config.toml
n_layer = 9
d_model = 192
n_experts = 48
experts_per_token = 2
d_expert = 160
d_shared_expert = 0
activation = "squared_relu"
moe_layers = [0, 1, 2, 3, 4, 5, 6, 7, 8]
router_score = "softmax"
normalize_top_k = true
routed_scale = 1.0
balance_loss = 0.0121
balance_bias = false
router_cosine_scale = 20.0
router_bias = true
n_groups = 4
groups_per_token = 1
init_std_router = 0.0183
lr_router = 0.000409
n_head = 3
n_kv_head = 3
head_dim = 64
vocab_size = 14946
norm = "rmsnorm"
norm_place = "pre"
norm_eps = 1e-06
positions = "rope"
rope_base = 10000.0
rope_fraction = 1.0
qk_norm = true
attn_scale = 0.169
tie_embeddings = false
parallel_block = false
extras = ["capped logits"]
init = "uniform"
init_std_qkv = 0.054
init_std_o = 0.0
init_std_up = 0.054
init_std_down = 0.0
optimizer = "soap_variant"
lr = 0.0046
beta1 = 0.95
beta2 = 0.99
weight_decay = 0.06
lr_head = 0.007
warmup_steps = 54
schedule = "cos"
final_lr_fraction = 0.0
batch_tokens = 131072
seq_len = 1024
doc_mask = true
train_tokens = 748700000
steps = 5713
dataset = "wikipedia_en"
Below are experts of layer 2 (counted from 0) of a mixture-of-experts language model. Rows are named router (the router's row for the expert), up (a neuron's input weights, with its number), down (a neuron's output weights, with its number) and show model dimensions 0-191. Each number is 500 + 50 x the weight over its row's rms, rounded and kept within 0 to 999. Numbers have three digits each.
Before each expert's rows: "mostly gets" lists some tokens that are sent to it at least half of the time; "raises" lists some tokens whose logits its average output raises strongly, later layers aside. This comes from a sample of Wikipedia text that the model never trained on.

# expert 45
mostly gets: " no", " Fl", " Ne", " we", " follow", " month"
raises: "ou", "ans", "id", "is", "ig", "i"
router:520491518656385477494498523509369514452480515530521492503496451499524522570470531457518509480486491451367528405523472508459526525531540497461529505580469501507534552509450562600389539501484509578547497491528484494487522515437536515488427453522527571547487448541567480490596521559495495478558521441458498479422473460482455504462535450399505558540525546483520458523472536483496510465467642463570481459339570478523466524525527496506516497482509498569505542509416478510396497530522475410481626482559547482552499534420496483573370499523535362430493510506363497559465443538542411500
up0:413483505485553531430497571533508528441457578557489526508546467583487521507521473593579536491479357560524438615508456571497566507469499507550429540511539452423482483472565483569453480525480468492522471501403425628532549487501444431501436460324471440518472467599555438424515480538579504551509442447491537456483474515450547497514445445474569440510577537496475558443501512466548590498446528523467585419518487552445550467466563515531487619501452433419501573479496524512437531489528508525531464388542529491409437463457589495453567530529433407477487530481523497496471544527512532519
down0:477492453445537408413456522489432452567474460466508533596492517459511472458502548504394518458494507516432532468520518605481543479458503516401396570506511463459513512400522460521469448490527439447560505483409564497537504555549526477446555557413556519526472553562503465515462533435487501542441546456566455545511427515541476500560527444429571636493487492561445547450585508608526553500513537462444513495542507406450418572434516494415544531465490569448524553558521428416493464550516532511488536590632578459526458575406511516558466499487459480451540565493544535484504599479505418594

# expert 16
mostly gets: " D", "r", " van", "k", " B", " br"
raises: "id", "ates", "ig", "umb", "ens", "am"
router:490498489437549450504645516486464499522511480469484519494477475497515475518555491540475379559431453513381513547453632579481506519444489525467501463528424541498482478491476583514409458493489584506496560641572515507482511480587461503542459444503492592495565474472436512490421553542349497559473547430462551487488584520488506494504523462495498568534533428533551481541465546504503502475505515509538560425478415499555468502530465436471504464471469470468493449497407523523417517536476478360517622665535530466476506463432442409527436497503466431463487498489447541516610421541524421512
up0:492478523440568502403482500542506530470484534487540474473536444543500434464554460584529499488507416550588459668411422495503554488494521479531473530549599465466467446465569387476540487483505451528546525487423431620468532508517477414517501449457523557548448539570537483435511442516491434568519467433532598476505575507453562561478451506512548491463491473536451571521462552493568571501556438582475603476484517457449547481488619461513482572503488490548465588503575523595478438465495461562464425484491561470427437430516604476507531518535461396466498545555539450566518425514482570578
down0:566560498510572491441520497543519528443438518509557577466463553504499463489511507544446491567579466475473473462431478587488443488441558471432388602483496535534560483461518475554485464476453554447512481526500544486607530418518456514491529533459489433509397516532489545501477637404496485523487518494519506508565550566509494471616461375445477600467449438497538539531548505541471494579551511519510510593512538462499444662417516485453545384490459555479523472509480429519497480446466504507500490579496564534453561563484502507567470458582508519454680459530490550493472556532579386501

# expert 46
mostly gets: " Cup", " tri", " Games", " version", " award", " Me"
raises: "ace", ", and", ", the", ","
router:490473529545516494557511482497440483370545536557489553513471588614532507535589501438543337547575440504560536515489529481452460462507447518524504494405441473485465476550510531493488379533509506506496489488529525507506545452396557454483545486507605639444451604476559553585460483484528526566481501424448477360453411497560502472504469516412446469445480415539532452437461540472463521608492581454531496459403449520550388515512503549484481468471505481514515437411539488497479499523504473521491543548437483453392548480520590460526457530497404483502481431478521491550441517575524470491
up0:486502485522535529492446576502565555467461595558560511445531372531494528480538518582544494531444436534560415596476462501455499462556543398485414538503541463464504433527564397495487413472544448532572566477394436574527510468522483426528499462414530527497463527529600478467511498527529461565486459483477561526459511507450493562499492537457569474439525493483518601572494548435572585516511369497513508470597448515423589434461533444514499573572475424462498592475507585551493481412487513546500413460527459478456433459445573445488515555566438417421511522460504427547485442491501529553
down0:481568533489488409472499539508485537517495528507449546509501497499483461568397487599387484577560429496474461458497471589496457427527590465395458516531401538544481466433464449522533511423426495512577509489515596500599508482547491509537533504425482472446460533489503459445499530445496393496488538528509498529522505624550499421649470422500560625563525530549379505568502483540450461468476549460484498579453541486472522586540437477446566488471482505469540488423508431481552463444485523523477516547499517549478516522454505537490467486460566493515612393566449415483565501425544397585

# expert 39
mostly gets: ".", "s.", ").", "\".", "a.", "ed."
raises: "\n\n", " On ", " In the", " The", " He also", " He was"
router:538593533481405517598511479452520451549546492455507511503513520533463505381514493414534487548555489499483649471462551491538492507463542506475518507533485480439516493531454493537487466560432462558597489623455464548449402430466444518507544377516570468499521493572598509606409535489404521465538484584591496487482459528501492522521510446453514443591512505560540493544521373506571464407486573486523569442438520516601545583527543441497540509503557471620470511448524536476457475495503529547491505526559494392575486514449460388552457506510431446525517495496495518547508473387526446508
up0:491446531527507606475479446509516550516531545478568536470571425571523519463515513579522498469588474542614464620474482528549553546519562455443409465518539450475487459537597385520554412495505460498552482531505447593470461439511434459526465511418489465558491509534549493480489497510505475561528422450550613465545479488454590475438464504449582473513506415496474526533508479430525561491500490476521593502526512432483575403400493494511518596513414521475500577407446528591379505490451522540480461456489516451379428544381541520507518523520455431490457547492508466569474478524454535615
down0:552532513475442431514516561457472441539364558492405626536504501470476446462542496510493458484551499493513529470544541534468529486427568517546416471531431568537521508495601494511462470441446458434452520511520498526568435454504516506499613496358513474456441552494528498491521550427519515474422557498570487516578461539485535479657403356483557534467479553536519582533448500554536551447521540526454464424514488378501416570429580473441432461493496490464507463496475450501484524544574541531513515565599571551605485522482525497515478477442541526436569500568411464537491539459503445498

# expert 22
mostly gets: " Z", " | G", " | D", " D", " Ad", " Tr"
raises: "ans", "ic", "am", "ou", "id", "ens"
router:470513489478486481479544439394542439540646518513493528478515516658540510468532492546455533507350542454422461463418516586500460438480486502494539511469507514522606532491473614471528480526408538501524441437430483495391641557504546545497464526470501500505483555541470475524475618527503397538566537552463479481442480521488473530461507493420545607559464527486513460497531379458563516480491570501478505501533517540461476509501486554470467518538479522599508504456471565398407464477510478423528501473578534445481464493492557478527505541495436368502431519481394483498416459558498413509
up0:467438555478513517455430547510521491429507490531510483495563388517472512487477490625532549509468453531599445584491463553567544525485501471526430524501580442454517419553561449495500430469493433503486488489390413554505495470565539407544464468402508483486432513536586521455478490522603385522510397435456599492543517486446491544440457511480542517502477519516492530560468533520553540433472481536450545492508497553469519521450487484513495539482444529496444614458584523540436506529488476496489391431556403412475440399491630473469481562541478420500554625510506426559505456504433515612
down0:516454542503518483461536510474565427462413589438499470594446484424489522417439484563473439514564458495478530436464545595450456513458497485407535514518518511577548566449589479461490463465463469456455469496485526468561468371507560438475508499459524453461492515434549604415434535465479464431448557438518408469593503548521527500658500412463458547476438468446460495536516534589498455471459516542456539524463426437495453588463508511468588451454492528493510461446454463455560430526485574448509526611562561469489469525471530504480496491477505528442586502561453562395543540427444384531

# expert 28
mostly gets: " August ", " July ", " June ", " November ", " min", " January "
raises: "2", "1", "id"
router:475642524565446484538592485530537482460504501565544478503469480486531485571506521450594305501482435464483559533466612561554524555468503520512528538384417461553607539507499485473500402463460580541452397579563459534497562451429539519472405506512509582557461456506583610461563464562550384505512472424522512462450476563466477506507521520393533557472513537531494523543497453504564519487471544492555609517498545463479457483523581566482468510556493478534459501513516463480387516487492455432506453521529529504435532440529443471565483513513442401522502511509542487564460438553468537504
up0:469408489483506521506485478463564502498548614521590492562580411477444396494534550584557510512596493530540506577484514534462515504487467449438455530484511468456449443540520475524417425491484500476590512452402456573554457530546511389502532482391561502516507477523583453485501410536537487532499449498541611477575482437454537495455459485457568483485562485537487550596532474422578567499548434503448562452557488504473503453450525403449552559491487522462554574464474578585365483449570495560489477430486437502436428531456591507465497521520428390513492532571510513462471493506508499618
down0:544520561472482442451496507470493490466341499533475611569447469413551492522477522587451506517529516460484519423428559521488535493507572562473403513533453589556543479430478459497464454506504468444491527587512523490518544513571448449434587533398515520469453421519560589482503516414507488500462433407565445535622490572490596503629537390444564486481454493486485529497545511509511501496568491538430425575490492412498469601436515517505546421497502598515533449496486454528446452516545548490453480586527544542615478478525493443527449479564517558503567494470412457491576560515552503489

# expert 14
mostly gets: "h", "ah", "iang", " Indian", "esh", " Thailand"
raises: "ou", "ans", "ic", "air", "ot"
router:514476553482580502442615537542581413546509530510517532502515486533499500463526468615476377527543526492444611542514483622551488599491516486461523526544439502550447499509477588665510552590521487554521399501475537490416578510487430449526481404491478479534523600501620453559494566499432565559486546577468490498492515476527507507521470438537452600544476548484475497470499539486628498481467495518430591475484520496571476529532629434465490467499491489571497552452494485546513514531471511405497536555585559528479470438469590509493504482563399509425445511492512475487592524494496545527
up0:472411482466523490474543441535565570430444507541578490499485403562461510558561495517527543444431491471592470608476501512489513509501530473529427690590461539482473428478607453444541453508551454511563488502464487545491543545521485449498520424390479459560497470502586498476475468563536473543498474448467518536547463485446493548515464513488519413531524512488398539550500469519571503498464350470474517382493498521501571474474602461508459506589485459515472589469567537542469488539567479578481452490540468472443438539504630533436522552509423417519472532558499437552585510482477546612
down0:565456550429553408528592448499447464543506499470540467494515464434496513397530498511439443566482470446460561522526567526469496437461496454463410533459373567514447524407487439570416435486487580479531436504455542468549555475571451516473434537454533572503455637423491522502469595427501515502451484461508373537518454556616504453652472429483498531489497440451470528570459547548491499521569551552496546545495506407506401565438468500476566410469547463520548490495486477516458503460483543491519527549600497536609557522476504486544419466457498494504611473529497492491461554490501461552

# expert 17
mostly gets: " law", " light", " water", " dis", " ft ", " hand"
raises: "ans", "ou", "ens", "ze", "i"
router:496561520467461442492520460485469460435430537514485513491464492480555514555475476391473476487542493495542492487440666478498450489522565557513511540518391470437533475537470638518486528442495524508443464626445480492444488396509501395543485484489532565459422582517595507493469437474562447506489549500433542431496432517485503539528450456530481460526480524497534514436517465526500474518508597512497650499366402545595415481483580480507462515496519467658484410519522493466431467473492475559509448467420471459405498514459629456549454533506475486467504434493418501492408499474504478526
up0:489465534518500432454398483458606501490514519565529505554556375538518492475540526521544487515454462585542420598490444521502585481502490439487414601481557454511553444488514429502482488495483408474586521517373488587468479495515484437547513468411532442533384501560583513455521443533627492545534403410454563535519564511463570484490408472406543485521515493437502510555453527461520556455493436508425535432503501569446554495447535462523473535497459490522549536478534560621470501494531520531495413523528471443445475463524642504440512527600473467536489583533519453489478422492464524572
down0:460534522464491516441491522509501485465426465476486583540550516468516504492532438510436418551532486521484495404523538588490512484433531493444429471451444510625451522384550454531445512437538532372564477533480640474496544476609501537492526486477576533476461504507549458448497585479481413508489510458519420555440475502475528527597500404462565646473446509476448485511491472630433472456612457464482499502421501423460538562462536444532562461521476550429548423450526463470517436450517498466457524604507528534483447543469528523522392549549480494490546413525545549496518612549457429502

# expert 44
mostly gets: "013", "018", "007", "019", "016", "017"
raises: ",", ".", "'", ";"
router:537502515492517491614524555503419450418551476552496455489516575500478484469498534567473540532515551543528511508526513526481525497453406490514542580427531465475511487541499518476460563584556502425564464548575518439405482453388560577526631476505476534499435530536566467489485508495428394442520535416628489466485533458523468517523520505501457607477454406450491508463507472456547494461496526501449602512452415462373509461463569457493499469521515448516425399489515502517536487484450626487533565521421491492450510508459501527483466512569529468492505546463581512558555463616585315514
up7:502506509506518566474542464409544463546490484441498414478617460499526549516475550549498527507614527521490483561437373531376582393442492518535577512400498453483473518447479506516461550575492562549494497617472563489524459549458492443455394493615432531551530506441508421493555578419403494551534565410476485514487543501548422561523447402469635490453504468538448541452515432506471517487483496494427603462482455522459515435466493418542512523457480486516491465562497493467502510582487528438469455469364497522480490479549486474565516485406475428542461495553475487565536507484553562529
down7:456471509537413500601523613537514467458480563487491585468534450571436495548481493495632512535416516531537451522480564484508489550462469436516465578476560450480512414504522576437463501512375546453493623522515393470491429531572503484458466448434511502519491385536487539522500401515457536432580494561582493485527459489482526474351469477426512472480478477572451525483446538531484546573536534553582454445518568474501478514435567546488412470521490475390511502465417513485468522557488490465480423555534409536495482496508445523450597500418496635524505542521520441560504503472410541522

# expert 34
mostly gets: " Ros", " Ret", " Rec", " foot", " March", "400"
raises: "th", ".", "–", ",", "%", " km"
router:523656484544443512537517548393466445383500491465530539527503518536486498489493473559468462561514557537483431515539530535454400566456496548509504451447519514425430528485514496492367555522508507572412463508555530460428628426501505522552576405528517587534546604484579602481596494528485504506658496394484492525535483535534508497463468483515473552488448384522530448499512521492481471598463509494430553508517437496480420508519483494521504481477486486543505351502519517467542467478493399507545482459509545473451534410504484380573500524475397502507489495488527496583447504578520472486
up7:501486489444517538459513420437565469477546526481521568444606394473516565473512506524497456478606581541509452562477427538482601444462526495551558558522540506568518450469575456487511487539546575586399434616495613460496538569486450433526439593580463550549532585502449407489539536475504587557474491462484571531515579485576460462510465461465561478408575449489507446399531478466443464486464500501369549438446484468427420580531446521534577467531449511437454453535479530504549446550420461500489467494464517507509512522520498501544488458414444467517492396521539486587543490472485545504
down7:454475496479428446540517557545482439490515596419558483514517447519485581524445461449582505536462502389519457516464492414559513563505519436467456465453467443478468462486503498530551547460383521450487567483498410501518498526492497513473589419431425467629537465500493566531446384454481467510580499568597473478491498421454513452366542423500482455499436515498463470463509516552462464534521509510614419442581580452447442460461506570540416483478538526479511465509428573460486533454538501485437454459553533609527434481497495445498520575424527503486530530482515529665553531525526511395

# expert 6
mostly gets: " (A", " (S", " (R", " R", " (M", " Gl"
raises: "ans", "oul", "ou", "id", "ill", "ul"
router:503518485547515523535532526513486468542589558545489511527501521537524465517514523508513539500525379517437598519478515518467511541539492587476534553403501485523529532537479600682528527492468606458477537600572500471518594488444494552493456517526529468443488588535585512482466500484468431488467475500596550327436563614555492475478468470437446600507523541489528488534537407472592500443481458501405486466448484476543403525564578441463517479472511496474473492474537656511524513492519509505520510475618481451522498514465602447488399490507536378514495520490452496468539523588551499519
up0:409479473465506509432576481499513572452502485557571518535546445547484433499532583596557519517453455550533461658455460542500593443531459505519359563476522442413523414484505487488486497483536441487585562471409393602601527519494495439573463410439430491529494475575518493415532450502556460551556397457491595464536544495446448584478436505404498448480458506509448531459490521520543539405517482515484572444566444547468504461498514508511519576473465462509557578479515524507481521513534531578521432456515454438498499517496580530496501550516397373492511535522525452527526516539510521587
down0:528496623460521498521495498444475525484421592499539518591531531449593453521516481525396444489551447451500522462499558639417488468553583549446461581522438523582523520482503499539437411477500480473549461528565503465570527497534514537476543452373532478479467513528522419466517531515418417462494519472485489529616503533491535510682488454526484512441481427507476575532543538535490512503550461507536508485452500414455478585471525493528566442524501529370489433468476414511460451497523552439540534575617538516512529602493498490499509479461478428515626474551407504452474572576492461516

# expert 40
mostly gets: "====", "===", "017", "966", " ====", "004"
raises: "\n", "\n\n", "==", "==="
router:512525480487460514461542529457462529432519552510543547518480446525507489476477509496427349430470541487464529472481636533620500608501441510492494462417431533465522551515520485600409456634520522530562583489574521501479573445488531462484516452532738575589508448494439652472561452502423514507502491454461527443519622469529485505467500508521524485422468417449514492453443429506592526489472577498440527507499526478475437483514474530496483508502485512486502338456544527507456509497467486526510497458525535492550525495493419522488513507560430438508458457469510480464569526469502488496
up0:465447506490541512439484528527479568507533497583548557515580437505352377430501521571553455553546481562536429626503503591492578466440522434500474513527551444407487408459509482501509443452547504531578566493436485548512532532571482451480518425469538590484506511529437544408483481546513519504491351523470620535544511482467475545470469568453497496492471477492462548526457482473582560440504509467520597489493433485462544476487507450570509593475502545394466570460458498582441482472557510538551430406566467507487477508409604549458552522497469426409532550492476471493470505546480548577
down0:561483441486454550434523502539454507564460439481531592533501533403556455437559580541369493510512453527496570478508493597486457466539519509443469548592468562498520494413527467475503497581499450504560410489505620473520479418546436489428515542516539619427459550482546466487449575454538471563497474445519453543546499508551533495598538369475498469451473558541498555504490543501459498486531496498506462471425490419444457528444442407513564536483373544488496477446485537466561487415533519454515498697572532540487481491524514494489480547490522508466577411496434457420567526562455444483

# expert 5
mostly gets: " K", " T", " h", " H", " Ch", " Y"
raises: "ou", "oul", "M", "2", "amb"
router:506489502530517467489540480531548506366480488521522506478484541570521510561533524469565524412389374481468608498505454501620435448512433541473530586526515509473532510497490569518504478563565407552514442476468504548538534582456418428484523532476624447538429524586630445598521529480479543481489487602480470541498498521489438489520512497408488485434477585534489478543508422458549509561467484484516450535502523477482529462583555549525474499550487484527466388514523529495414446502485473344493507460629519493554484485538546468481493530550484513495513533470385502598581542410484407540
up0:419429529472530539473461523492492528458459583572536492466554469526437450556484494545591481492536507504555447647489511547488517495529487487464405531468557466438540530537610462475500487446519430495555455491379452579452488506485465455540468404464539532495434493529571444476537502515546446564573471427491631516473541502419540540555423509443569469532524490506502589520488501530624543467534372469442527433479529516479561439401626577564521540481485419507505528428542576524468550472505512548466435479555459512392474492443581508457500531477403409409511532455468494546497492524507516555
down0:567561493448514414494494498564493501529471468446488446553523416529454461394491412607452546516473482424459529469473500627475381468444500495401435532516431517612446530461485449489515503501406444484439534477468553427599580524577491462504506538415438540509454509478515568474524549399557473491469609455502442542534512482461475547607473357494534582454470493564431539544488585596457486460480477478444507523442513396490542504422488459534509494467476506457502451480526460499490430506554581583433537550568551494513475529547532477510440489501493461507586435548512484440524519538454440573

# expert 37
mostly gets: " \"", " j", " g", " Sy", " f", " the s"
raises: "015", "010", "018", "017", "016", "013"
router:482518490485534517476510531434555485350552520532509517522467546479517467526487451481502486432527427518495583414511501470660487460496444573498524540552542519582450497477494477533406441474452599545378523485434481469547628617551500456515542447481508464468577462645467521617455535474543432515508535559495512536504452672435527526512452498437524550505485588545469477414480430491463467465521500510499485474513546501526556560522522481512527465498516489603494504536458604526526506501501541457515542593497492560411495448462440440510487485649456533505576468467456498448542530564503506510
up7:510493525499495534530522487455571471490510577480519523534644440507443497560471590505464511541623527556472454523532431520446601426413511519498495549457520451512462487485553499435537511565485554521389495591443573441495546457438464441479490506567434532509567492485520329491594592466471519549539516433514480530561566463521411533525425442518627488452520410508508417458541430441452433512460495497412542420560494506475511438469463431525556504459509499552533559538472502437480495542429535482466434457360495490465470525566553437475503490368496491515521474520480522556529516508568528539
down7:506551491439460499605504470535481418556424523451484513501542482560430514525413465432582480619493491425478516596543505436512501567570489467606482488489515501512595514527469443555516500400423489424441617546537425509460543602527429575480505510465497523586504450566519451462479450486455468532535518490512445453490543424498510471426513506465526518529438523465465477475479451539449499598475468457583536439504452474460436443501594539554533454506561475489640459552503537494521533564566491444507536447561461415573442416496519496500536636434527597461477566491496499627531499460495540527

# expert 26
mostly gets: " new", " main", "ual", " government", " public", " local"
raises: "General information", "Personal information", "Location", "- Born:", "Over", "- Born: "
router:515582525551526497440483508513566502598485578481512524521497483573527493538493471561527568483527550511395442388421473467638466542504465551519489386537460479487596537508485451474513443453508499373441452488513505517427479527527525510540505373515546589421444583517599483454546481549542642501480477507492519412458595503498450483455498491491497595473529559452512490490533574463599508483475563466471496491439616462501539490466541558477457522522487473546503488458520530452445542478472636531515550454430491526430507461592504521541496491535500408492455421461523506516655530483480576485
up0:463438540485514569472468471510462505457512529521514518525545374570464452460526471568513468477488447547564418612486498571477598505523516456541389589533536565429524396474566461481546473530500456443576508533360471609520503547560506499505459476462456490523469476580510487452527415500543529579455401440528569454503536534380484565453416502438464456508516523494483488531477517485512525444486385518447589461500469490394547480478567523492497564511560473475504552464544587590461521544521576537465441401546455468394457498454588461503529473479367483506468560454497497516486521546471494573
down0:534544590478508467541513528570496572513459486567472549528448500417552527514504459547453427490521480494466546383474534552506461571428515398414467548557495600619444460421591418539366498504483508480588494512516582481556493473571475478454503509442436489509491522498487483487474522394480607424430523506544427523551534500543515538590455388493508549405441594523510511491496542554490564536535479535546423517471538407473462561432571474436551441477514497486534462535513468479440441514518518506459484529520622571643548544523554502539428520474467492550537461502451565508515578516496443488

# expert 10
mostly gets: " h", " H", " Ch", " Sp", " named", " Gr"
raises: "ou", "at", "ann", "ans", "am", "out"
router:505580525540357516489548427516521463541496470512509487462482539499478500450488498583577533472345362519461516555479568584492505456502441490452524596418504482527523484477465488572462457589437560553413389583444503457496516490469599458485447447512486544543554435513483546514615457498511429488580536501557521471486468659489500529467501511416530566390510522499542507536502452492575463620517448483433576489441432516439506475529548489459479458558510468470522522421522464532434483560485438433476553491537486491538508521458517471498476541519421567497519472511509510617569439469492399521
up0:424451474441525535460461493469519489510519491478496487590564441549490503470536526579560540559570495533553401647487496535519515477519481466508457546509535481430517415572558492506491490491558468522568577495387392586481489528439447429538453508483506429518524527501524462513471478512504463578476352416524508463499508566476539555448463474431529437484529495536502595493461465453580567424517377498427562469556461468473576450498545482470529557536432473451546535468505551659436481506481539531516404459538439446431426450453599516505444535572403435465578509499537475522492451506520487571
down0:532495538498505476477478523530468422557489448442449517583452499451495495485562515517396473549596477475514551526501562558492415502390519500410419574600434650527515488433495397513465443520554435434545479504464559475576498479587523486471481525450496523508442502491587523468463546405482489506470484414521455560508509515522523487673525391506510538438412455475515562540501468513535539511502481468445454548433519434469456592432515505415566422485489498468514495493520466475490466453516590543529553458570562422513512547566540549495406436521524505568631518548488473451493523419494451567

# expert 25
mostly gets: " r", " local", " government", " politician", " social", " public"
raises: "===", "On ", "==", "The", "In", "==C"
router:499551495575522470549584544571542470548553487544517484539457482469481492463494527546441527505521457465400486485376496476470509517515530521470486469533426484563568510485462518629501541642530468352419543635544481417469573475537544417501574406501500540506537549458550499497420549499405580506545521444547472506549595551493531529527447494489502510562503475488530514402470556459510484465509473470508618451509603481506470507529503545473520464523491483591471446495304482499423511502505611512533469578555522411491465438500430469546493536514521495445472477484528512588486514466583527519
up7:536470497520477528519548512415627478492443513462503490452619471473476545529511538512501537535538532493442433504477470429456551463453498504516514517383536422543455547476573459484471488531512522517451478542454562407448411451450442405492473495562474533515572544462491363483542569481480549546498560403502492600550607493535444558493450404501643561514530426482506404484563452465422504432403495504420523446529520486515488422441450451551532470521468536536531481609495515444454533553485488488419449480460590495511533498579529490554427396375470479516488450521507547507458528489563553492
down7:479506481429422501535542543599449472530536510404500530438482491574461536579509387456581467447450460389532540524489481456518476550453506410566410485466527442484489390473477529464568559522402544518489515518473396480528443595504418542454457479463466425584544437528466510479545435553492463530541464613547466462420503423492560511434463438467534584434440549570529579529441490551536449551475529445525452585511438500491431486492614531496406504502512461393518528426431546476511546491537463468506463493536542429499458488468452555532510457450572532533514608516428481547444497536474447510

# expert 29
mostly gets: " Brown", " Time", " Railway", " Rock", " Steve", " October"
raises: "General information", "Location", "1", "Over", "- Born:", "Personal information"
router:491482499511533462567552491531458492471486559495517543510502483565510469499487466497465488522550476494482481538420460530525501594474509533489499613487398510535512524508467598500478557613524482567602549495487521500361595536541625499475565494471740457462536574540649437602561470512487432536494520473455514521453476496489476538494499472542513587535482444568505525530481515492473516500514562474562480457523563552426445534536484500474474467534480518479353498451479511473483514501514561434499528637478489417488512484558426388486520515472514400486504491451447538611539464537477482487
up0:462456524467491501510435514549533554544463546569504509482532437563488490566525562539512528459508465464597430629470351501487623447478530418524411554535490474461492368510541464496560477500502473531540520530338530586497510545532489434508533514417500444492431561571541498491451471547563555560507417479519600469546531443409475528445457560492474534540505450528553579517486485497513539510465477502547564467558485581440556422425517508512497565505501452434431572418465543538461489481569518510468463439582469475450450505501564526498531523626451483447495538485479484612516475560528568591
down0:493477545460585541424507492368437572498472498520523492501378545463579448487468578533425445482526485426516493471527617511480525460462545502485445591595404472562532484482488426482478489457483530452525559514524577474500505474554572460522437497455501524451461512474450456464461485443539564471519595492497516487528458493465555486566452425445547618474489499406449500578515542611466513448519553422519430579438512452521417615480511499423542456632535537440513417539448480540527540468492508459522553584586518540503499465436523489506442421523469457458552431479541432459460620511462458526